{"hidden_size": 320, "n_experts": 128, "experts_per_token": 8, "moe_layers": [0, 1, 2, 3, 4, 5, 6, 7, 8, 9], "n_empty_slots": 32, "routed_scale": 1.0, "init_std_router": 0.0106}
Below are experts of layer 6 (counted from 0) of a mixture-of-experts language model. Rows are named router (the router's row for the expert) and show model dimensions 160-239. Each number is 500 + 40 x the weight over its row's rms, rounded and kept within 0 to 999. Numbers have three digits each.
Before each expert's rows: "comes before" lists some tokens at least twice as common just after its tokens as in all text. This comes from a sample of Wikipedia text that the model never trained on. Tokens count by the router's weight.

# expert 84
comes before: ", ", "\" ", ". ", ".", "'", "-"
router:548482492511508520471551451522531484501444452429562587481518478469505467496482576470560493502496549504569504480549422507558528418493556508570505495586545433439553505560515523536497486518434462496512520498508475587414468543401492553429515527

# expert 100
comes before: "|", "| ", "of ", "s ", "ship ", "The "
router:506556521505408521456575465493480482452511517467498481520526440454476528440450472467453473431463540588439527557494490481489519580488438435465491519565411547555521570435527544437460475500544528516506550533499499445514486528564435543473531490

# expert 93
comes before: ": ", ", ", "-", ". ", "==", "."
router:590524462461566461553533432505420456517550491495470551522463503513505480521463522479484461481492536490479546510490461522463521471459525522537529582569488526430494600451471483478541509501500463544489518397433473549461512441439559528428508472

# expert 33
comes before: ", ", "'", "\n", "; ", ". ", "s "
router:538485493467496478510562454444465527492446460535528551468532512536544534583554479474470540526440480511483499482449506517538506523475476525512485487574515514482550505506564521574500498471585484456571547472471583446425427478466511535428493459

# expert 58
comes before: "0 ", " ", "1 ", "0", "2 ", "— "
router:467554514489486535486442536463535507505506465507525442408477522458521476527547470550556521488516507529489480505539438506510488534440513447482453421448477462496460511495508502423473542586473506456528485459549549481558535542593506519560528470

# expert 12
comes before: ", ", "s ", "'", "\n", ". ", "; "
router:528565471499475504479472390517454465452486483525458538458498467562537545518480515485438513436443503486496547485450462534560547555519446458553454495521501517445486541438558477524559495514538445539473502462475516495478416477446551565466539473

# expert 51
comes before: "the ", "was ", "a ", "he ", "his ", "also "
router:494453573510463544486515430440447460460495485482469511434449509447498534469533559555477493509499554486530518545519505511465500494483547510510514427499519493558535562461473500508533540422406560568480468569514566454495522547479441503509553544

# expert 121
comes before: "–", ".", ". ", ":", "', ", "; "
router:515446440501549483447528519502433527489485486511513529515545469484499481486466456562505491558436492537430543532533535516490545533485542528507480549483500511536457449505461457580514508527558559514540503459493505487483570556606405489506481448

# expert 72
comes before: "- ", "= ", "\n", "| ", ": ", "Personal "
router:535475506426514479497471509470486489502537454482446466512558507503605519584455495517478580530531514484473517383491552467453493502527499526477494419535442503502517500513544559523526516498534531507437496591467535458498460506503521451505465529

# expert 127
comes before: "of ", "in ", "and ", "to ", "for ", "was "
router:522463492486432528453555506504492505521484554462510450539478467485457404460463564405510488512543493483520518520434497484443520451524519513488447528512547450495526440455577480485479453529526517423472546508492459526540475508596505446525441488

# expert 107
comes before: "| ", "|", "(", "hold ", "/ ", "Democrats "
router:396518550502532494526438480488543459447482476540547522504490472422503463532529535454531469490503475497503560562466453519533493515535487535559536470453573576550500539436501498502462542554536481416604502478474474499551509514521450532545507468

# expert 98
comes before: "s ", ", ", "t ", "'", "u ", "ar "
router:586533486489433456436534493512434500506459534487480589531512528532527519508536478436460591458523475449480471463538509442498493412471495428499522503519487491481496495562576517475502543524506508483546512480465514429431496431491486504419545482

# expert 101
comes before: "(", "| ", "and ", "=", "de ", "was "
router:466495545479417382513546495481545498567568475457490477485484402561540513550476551493471431473413496471505509482435528500489499507562472534470525543548473508561603445468505460480537472489503511459502510534525537443512431445506523509529510571

# expert 52
comes before: "The ", "In ", "==", "- ", "| ", "== "
router:533478564532547479470500579420443489501498535504534447463468529542481448450471517488508478589580514525516512534471469520475497534562476499511543451497533545530492434466537469465441464501491477533525482453464531522456503453490521446471560506

# expert 11
comes before: "°", "′", ".", "″", "% ", ") "
router:578547449460551433476483503486478499458549525552565530460515467457545468555512462499509481523415621492421506534506484499461503517452543542510530458458553530528523495486483465497559515494543509533519480526514582509507498529569420489522506500

# expert 6
comes before: "of ", "and ", ", ", "for ", "who ", "("
router:464468466432409534442477477528459539556403505540555564582451513568481470482503543461540461575523455509525481526383462493496491495480491469483482501495428483496504537433505427497441487454540519490459551519441488503542424440517534485522470520

# expert 77
comes before: "of ", "by ", "to ", "in ", "ed", "on "
router:526531440521527410432449495568484536515502554530525473480540494549457456463467502489488489530547530516526460528535529474495485429492459510474503520494546520454509536463484445461481446480504542504544480570492533535470443485533511435511513518

# expert 79
comes before: "by ", "to ", "in ", "as ", "for ", "on "
router:436521463479476417513441501530501504417537549490455483522571500567469474486428526508544551632535520499521493533516384489565451469519540584523563515461528440509466493509517476559421490506507451467465502506486513583470480523465499473563462473

# expert 35
comes before: ".", ",", "–", "| ", "; ", ") "
router:466462471488542449449462495532500512455483513534563564528507457486459455555527452458501448518477480477427556505574548518588488557420468550504516441438584522502473531466461470529460491544587534555551496433485499456465543559515487548520525509

# expert 103
comes before: ". ", ", ", ".", "to ", "he ", "–"
router:444454491548555490517487514515500475515430473491548557497521478428528539479533484494456539506491525433568495454431494420525425536497490546484450474487620424558519493513429582503518454530392444513517502605432518571464468544473439541521547543

# expert 111
comes before: "201", "202", "200", "199", "198", "197"
router:512472564483516452500495555506538489528493477458507467520483460448452517466567567531538510530571457497503548534498485531468424515479527481607467444513470539552481473565501517557513507516513489492490377590487581508468492438499454507522516491

# expert 83
comes before: ", ", ". ", "-", "'", "\n", "o "
router:427544491549520496532521472533514517472482421516507573490485475566478517524546456513476484528472491557518478413570472532579548533508544476594444506487478482488495465495516544501609543512523453560565558497506537462407428543505510471475514571

# expert 95
comes before: "the ", "a ", "not ", "his ", "election ", "place "
router:497506556596497494506510513543451501547508467436530522447536541494493490434545459461434519524553428497476456498547470510501483436555551534535469417514501494507511506545407492501540480455401493519519536498468473455514444529453401493485502498

# expert 50
comes before: "| ", "(", "of ", "and ", "in ", "|"
router:442495473478479521527504463485573586459469604440465526504487486507528462545497502495471458528430564516539518503444577525477544483553555445471566577515455412555543471464506482442515555496525551531490513494518527492529459453475435475504445466

# expert 90
comes before: ", ", "\n", "-", ". ", ") ", "."
router:498520488520542535458494514458525529499448491532461536503468483427497520530451456569515469485515480507504484402546436508520521543429528518453476520484491503510535491431538472480537459547563453418484568543460538505494485503528520490504502504

# expert 102
comes before: "| ", "(", "and ", "=", "in ", "– "
router:470444498464453427558523468492546573497578517438465497507475447517527542570501591488520457506461569539542561485432557525457483489569493515466547574562500485507604432444533509530516472504503532450476472485521542526522463457484475484520487519

# expert 114
comes before: "of ", "to ", "in ", "and ", "for ", "was "
router:471518565478479555499484466483501461574470541497509460528485523572540470471485485481567507477509453508480498555514546482466501447496502426535451461496553474543479448434533534473439390466520505443455473484534526510470451462573535462498499473

# expert 38
comes before: "- ", "The ", "==", "In ", "== ", "==="
router:525540496505596524485532546431472508588553542491455516481542501470486448580483500479469474562559550521489529519448542541479548525528548499540500467442513487534522468494526494506470487505476489518539529466583582545490473440500596462456583499

# expert 29
comes before: "| ", "place ", "World ", "season", "medal ", "in "
router:454518498509500504543525562494508513475494461488534470501442504481484503513493498462464450477443508467541523495494483476424452457527492521450520507539422446524480460463467501532481507465542507383505486486493498504524463480472422442565509519

# expert 112
comes before: "| ", ",", "===", ": ", "==", "|---|---|---|---|---|---|"
router:490473542566555497494454519450463545493530512484477467565436466510546535507541449482529553429474509466469529520495514530508510561492477490566407432470501542528482587528517504525444497543497536491487470520481525445443504527442459484457525533

# expert 24
comes before: "| ", "\"", " ", "|", "3", "—; "
router:470524522515488508489536546413483564503526432467497515409490531471585505494524436530509463442536472561404436531508496490525531479494524541476490483425483548478472511486457464512539495491540527537527442521586486536489502510489431494493471492

# expert 48
comes before: "\n", "\n\n", "JPL ", "’", "MPC ", "^{["
router:555482438389528469481568505462498518568451587555559507447539538548488511430539462454502504496503504451528497462557494581506426546424461479481512557484421535522519500504448464449543550479570608496476538517515505422458487471533476589485456466

# expert 59
comes before: ", ", ") ", "–", "\n", ")", ". "
router:532513485421551399485466520503471504482502522535480517538556500453431473529568449477503583506497528455517497479568492445533441548549499484499447429486471515507489517508509461505514507502478456496470544506449442466561569470488517508529437453

# expert 75
comes before: "| ", "(", "de ", "K", "B", "& "
router:449489522493454405520495526449521553530550508485492531530444463522505521587525558471483429506475487499525538521440506500559528445586516596514426556563530547529519465426515522559481513521507509442412501483556568431541436450511481469521496524

# expert 64
comes before: "-", ", ", ". ", "'", ": ", "\" "
router:460593527525450540461506378502456419476523497550567504472478520502483496468509436419542505481552471473516513472464488495465492464489494548541505586519537507487542551540446521511524522522472513505429526530450501463460506545553445520473504496

# expert 109
comes before: "| ", "(", "and ", "State ", "City ", "City"
router:410503502518428456565460486508573545494488521441449497503523487535467530517491615493520536509380449486559504486473539612525485470547585484518498558550566517486470555408502524555496446501500512426476521456482491491540449529468523468452514566

# expert 17
comes before: ": ", "by", "by ", "a ", "of ", "in "
router:523427474539506553465410474552459516522494433545486491541509438468549526504421488511486446504564568456490495503453508447535406502459493505560519502421512566514538438528538447446526580519539490476497478498500487488462482465487543467523439516

# expert 47
comes before: "\n", "\n\n", "\n  ", "|", "\n ", ")"
router:468481555478483555442569541536555501472472566543467515432463367482536491517584500561487535514521532465470495478500497517473547460531617573503516557492517483598512523542524449404470516449534487415427550488476541503545647470470505501484503473

# expert 70
comes before: " ", "201", "Party ", "Candidate ", "200", "Year "
router:463563517559477544495565571479496503556554492488452454474525522470557462498500506551490522549519476522511534415465527508504513486490463487539484550482460467536589482480540467590519472458524511557538477474464524461475465460539560452445514507

# expert 113
comes before: ", ", ". ", ".", "'", "-", "s"
router:582505453550480458466561480554466487456471482485418464528565464520503453458464516437501494459509450475490451473510429526428493439524486474544503503506493511489478534486507477491477525547516479569456573520509531551536525524573594551418454474

# expert 16
comes before: "| ", " ", "4 ", "3 ", "2 ", "1 "
router:468544518493455525519458545538459552489610562506550511508568515517536491467572517548474605550524545506530509459508550527530501503551479581461508527480525461512508483464485479496536557447552439419389474522473541484509481506558564430506524517

# expert 69
comes before: "\n\n", "\n", "00 ", "5 ", "S", "8 "
router:457530501512493481514468517522499552498496518449504541463461509433593570539548412444563461534415548550476528472497494529456500521495518477484515500569508469583459480501511562525567505535464477558461564513432461480524536464510478500480502487

# expert 42
comes before: "and ", "of ", "in ", "are ", "(", "is "
router:564453488486470448539510532470550523625515536526458414521482507481547477503482493489519412453512594523500544510471497542459521440482428474484519479496530447550602515488503472500438417511489479428470476552495497522485430497555588441656426527

# expert 108
comes before: "| ", "- ", "Al", "10", "11", "12"
router:494502520457543465481460533498502520537503585514493461520508553500509483493538528519485548584510553459562509518434536578493508528507576544514516471486423557449513550517514450566500474503531422470500476477494588477555491523554446447441455462

# expert 67
comes before: "| ", "|", "votes ", "office ", "(", ": "
router:465464522446551484436478496538505529489544494553539514559489572489502536454597568405423446450521603460524574521518483550488459504504504503456452515446526478498475525503488540482484481524479508424496559539455467509529500554470471506520479574

# expert 66
comes before: "the ", "a ", "and ", "who ", "which ", "but "
router:460551540539457436494494504450493472498504460512457502458452508438523482498547517562516495527493487563482602481426463554518488480502525415469528512523457509525478458446544489470507446442437519515428550501521568573488489472502532572439550511

# expert 124
comes before: "He ", "In ", "The ", "She ", "On ", "=="
router:487488516538370539464505551477510513575497442505510464399384488597500470514546499475545483571475470539515574538436498533515544568517502546467490516542558471526486449492534500557465548537521519486478492481529455477502462466529460512492504510

# expert 62
comes before: "of ", "| ", "|", "School ", "zone", "II "
router:493508555546531446500427478529593522487509571549580505492558409508520468508463485466540501506469421433527464516450571501489531496602535478495531520462503533513545552490500492496471510494526505411487469464507489503572448454465454460482485499

# expert 44
comes before: "the ", "a ", "New ", "his ", "200", "201"
router:502526521474488514466489502540498516505520429462491526557490487480486540518513482544481477536554446509476525481573518488449530461501527475430536464480473400487458553525459521519494489540455446486465546531520518521472487483540547602564537549

# expert 22
comes before: "the ", "a ", "example", "be ", "their ", "his "
router:534514501526526544529527557540495486583485559543560461492524519451458488474587512588487455513506420537481527512522517493481499496486491482450456549531426486489478568524440446470465457477445502506477516517490482503513455504560467527529533462

# expert 13
comes before: "a ", "the ", "he ", "well ", "s ", "an "
router:535522509558482559530503560493457550506487491533502497540450530439453497477462604447519458458497515467458486523556459516533439513546491537436531478524545420452488537426453532415531481503469515523531539393523502559520480552482416488499467552

# expert 85
comes before: "of ", "in ", "|", "and ", "later", "after "
router:479523531476467465530465471438537470505379487519505411474517574492474464474494502479555466535535464430467501517438549496475513422482556543479504487495585485463537510431480477443507472481543459510492526456505506477503531459541432470597462506

# expert 9
comes before: ".", "th ", ",", "–", "-", "; "
router:594489435420499484464511540539527483501516516556496471501553508457466490561496478481494488545420499509522484455574496472467560548415561580536514533495548464450459489445496421514511523468479507522484510427533547470506523631539508551501531536

# expert 36
comes before: "201", "200", "202", "199", "present", "1 "
router:520498550587480535527483452440485469462463506475487445486399534466456500431543588492482492505547450457450552467498461509526490518533543503449485533457496485466557485517486512487449500498505480522477523531504451495498512506447474549502525509

# expert 56
comes before: "| ", "\\", "= ", "The ", "==", "is "
router:493479503540510510487559503532542543511539561531531492477522464470433464467496575444525579477558518450486465538464559517522513459581522497459480518492539450523496499505455480566493476517436492476488519494454473501499506518521506439572553529

# expert 27
comes before: "–", ")", ") ", "), ", "• ", ": "
router:437547452520580503447477554523441415462522525435446486565531501448414480529543545526530532535469450533468419493566463525442497521567426577523514469436499461525529507521442454522515537507477412566463484508518513481521533539431551471491501459

# expert 8
comes before: "the ", "a ", "American ", "his ", "an ", "its "
router:464472470516540526524477491469498460463581465556454542525407482516474527530594540465460452516528514515516452511506452519530511527580520453437551509449497518588478550511463481510592477521484475445446480546503568426530486501502525532541469500

# expert 49
comes before: "the ", "a ", "to ", "that ", "his ", "in "
router:482514507514510440469472526555498490453510482527511472459540578578467499489456555566472540573537522553469466507565483549531369547484541561442530452523481446515430519540530482579512522491506467469502479452537462525481492556518575534445525522

# expert 126
comes before: "The ", "In ", "It ", "This ", "- ", "A "
router:535573471461472547428563576503598472506527560506483372453541539471488475466464517481557526571506539534500496509429543492446548514493480511503520453498459494452468503424452497489486488483454504530489513525525570491583486515552507512541562541

# expert 19
comes before: "0", "5", "4", "9", "6", "8"
router:497474525527484507494497468507545474595527478524605523538538499529533429476535516490477456566509477490491431471607413503571519505527541505494538510414501561510469501527527489546476534482509458501510451455489477432513463492447519512609480518

# expert 106
comes before: "the ", "a ", " ", "his ", "their ", "its "
router:499463526498484488463498569545530494464497465523529493441573439527558530437523489564462528483481462552498583451580520528462460454448550408565505440511454459470531498543494534505492464493433521575549522567436502457498459443487428522467459497

# expert 54
comes before: ", ", ". ", "\n", ".", "; ", "\n\n"
router:547519473562433398512515506561479504478468527394468522500580465496488519480510540542497480484510442516512530485498466519406507516518442553568511461572514514509490554525495530523525489530548477584482566529512517619458504518490504543410474523

# expert 116
comes before: "be ", "was ", "is ", "have ", "had ", "are "
router:494524511589461531496511449500521574564426491539500473555433515439464546522485542468439513544550511463431565473522536531517508447554471503508552534472527557533553507500517558495454498538494548596436449460523483457518467508537501455534544546

# expert 120
comes before: ".", ") ", "/", "-", "; ", ". "
router:526496457511538446468524488465552496446500552505480467455498461512466473527507425513493468500510538480453460545571441419493524491382470502506346431412527494504481495479481528530515574514518460461503527546484519515503559543480427490525454452

# expert 115
comes before: "been ", "s ", "was ", "a ", "also ", "2"
router:480484508583492572484524531464552519526539543570447476461463527510603486466512497482467510539481581519511430470440516462452473511503506538501488560530557522493537463509537549497550515473456515569460487459467538499474497518558518529517490493

# expert 92
comes before: "- ", "American ", "in ", "The ", "of ", "classification"
router:481428415561482502453421509480431572601553483495460459482490428529473498478509526505554529531535537444522490564495454501440466544565430552486527516466503520492499449457515501496536492562474467478469422547523536552530481492577474333518424609

# expert 87
comes before: "| ", "(", "|", "and ", "/ ", "– "
router:526431512524482493570531532401577604490540459468451543497563507490527524512487529486491478503463497484565513564464528496492475479536511545431525536525444484479564503468519483551518449488525518429470543519498582517534459529497417518526536523

# expert 68
comes before: "| ", "(", "|", "– ", "States", "States "
router:479501476508521506450386487477573463504478532510500481503555479466470489532504438528475478572492506427570542487472537461502513486599529518466504495423454535538561482511488509529499503498510493446433481519434466463505478459446516513503554414

# expert 78
comes before: ", ", ". ", ".", ": ", "==", "\n"
router:513495481486517480487521494580525515481472461496490486511447488518544530548541501482489545441494565489521534517582489530503518490437462490516486481466499469558511495510452529522538491491539392520472561486459465505554520451482522549452478488

# expert 2
comes before: "November ", "the ", "October ", "July ", "August ", "September "
router:539509588467565512502502509588505546459517484562568461538511490525489480474495398571475545534499519448507538468503527545527491465545517547485477512442445486493547510514525557459441508496501518499444418518420431475524533457523466525482491521

# expert 117
comes before: "\n", "\n\n", "===", "==", "=", "s "
router:498520465443505570499536462483406525448519565516528482473510441511481471545457469491415533413465580532469443456465532560470535520472551409463554506536596500542511478505519522501521500533536500530506523471506491438417547503468468469506456507

# expert 1
comes before: "the ", "a ", "his ", "its ", "their ", "be "
router:489482505503576511414519498589496489453501542488518558489547518468443464544529502583487582513508497489481480445506482478519518449530507495534525506422522484479593485466548502448474464543513523557567548500502499546487524490529482537510471480

# expert 30
comes before: ",", ".", ") ", "–", "; ", "% "
router:526539444414556479422495516510532495504531550480487545537543510530501504516535487504536494559455492430479535495595501455478494515470560589569521492465576500560452560518526501509513530574478473510498510499536561529527518572452530513493494480

# expert 86
comes before: ", ", "the ", "he ", "it ", "she ", "they "
router:516556477503490505483505571505436432457540470520464530458529537511520513437520492528564566467562514476506485548534488491550483483495554487529468534544547490516476468546521490545494507481459524426506511482496437483432436451475520549436498493

# expert 71
comes before: "000 ", "0", "000", "s ", "8", "9"
router:498526593514545515469467490499548518557530628534486441507518540475527481544467545487562429474504482430455577497500473568462477505464522525527429508507479502425545500471490461493490406534460495467547541546491540537487451507482465563537444470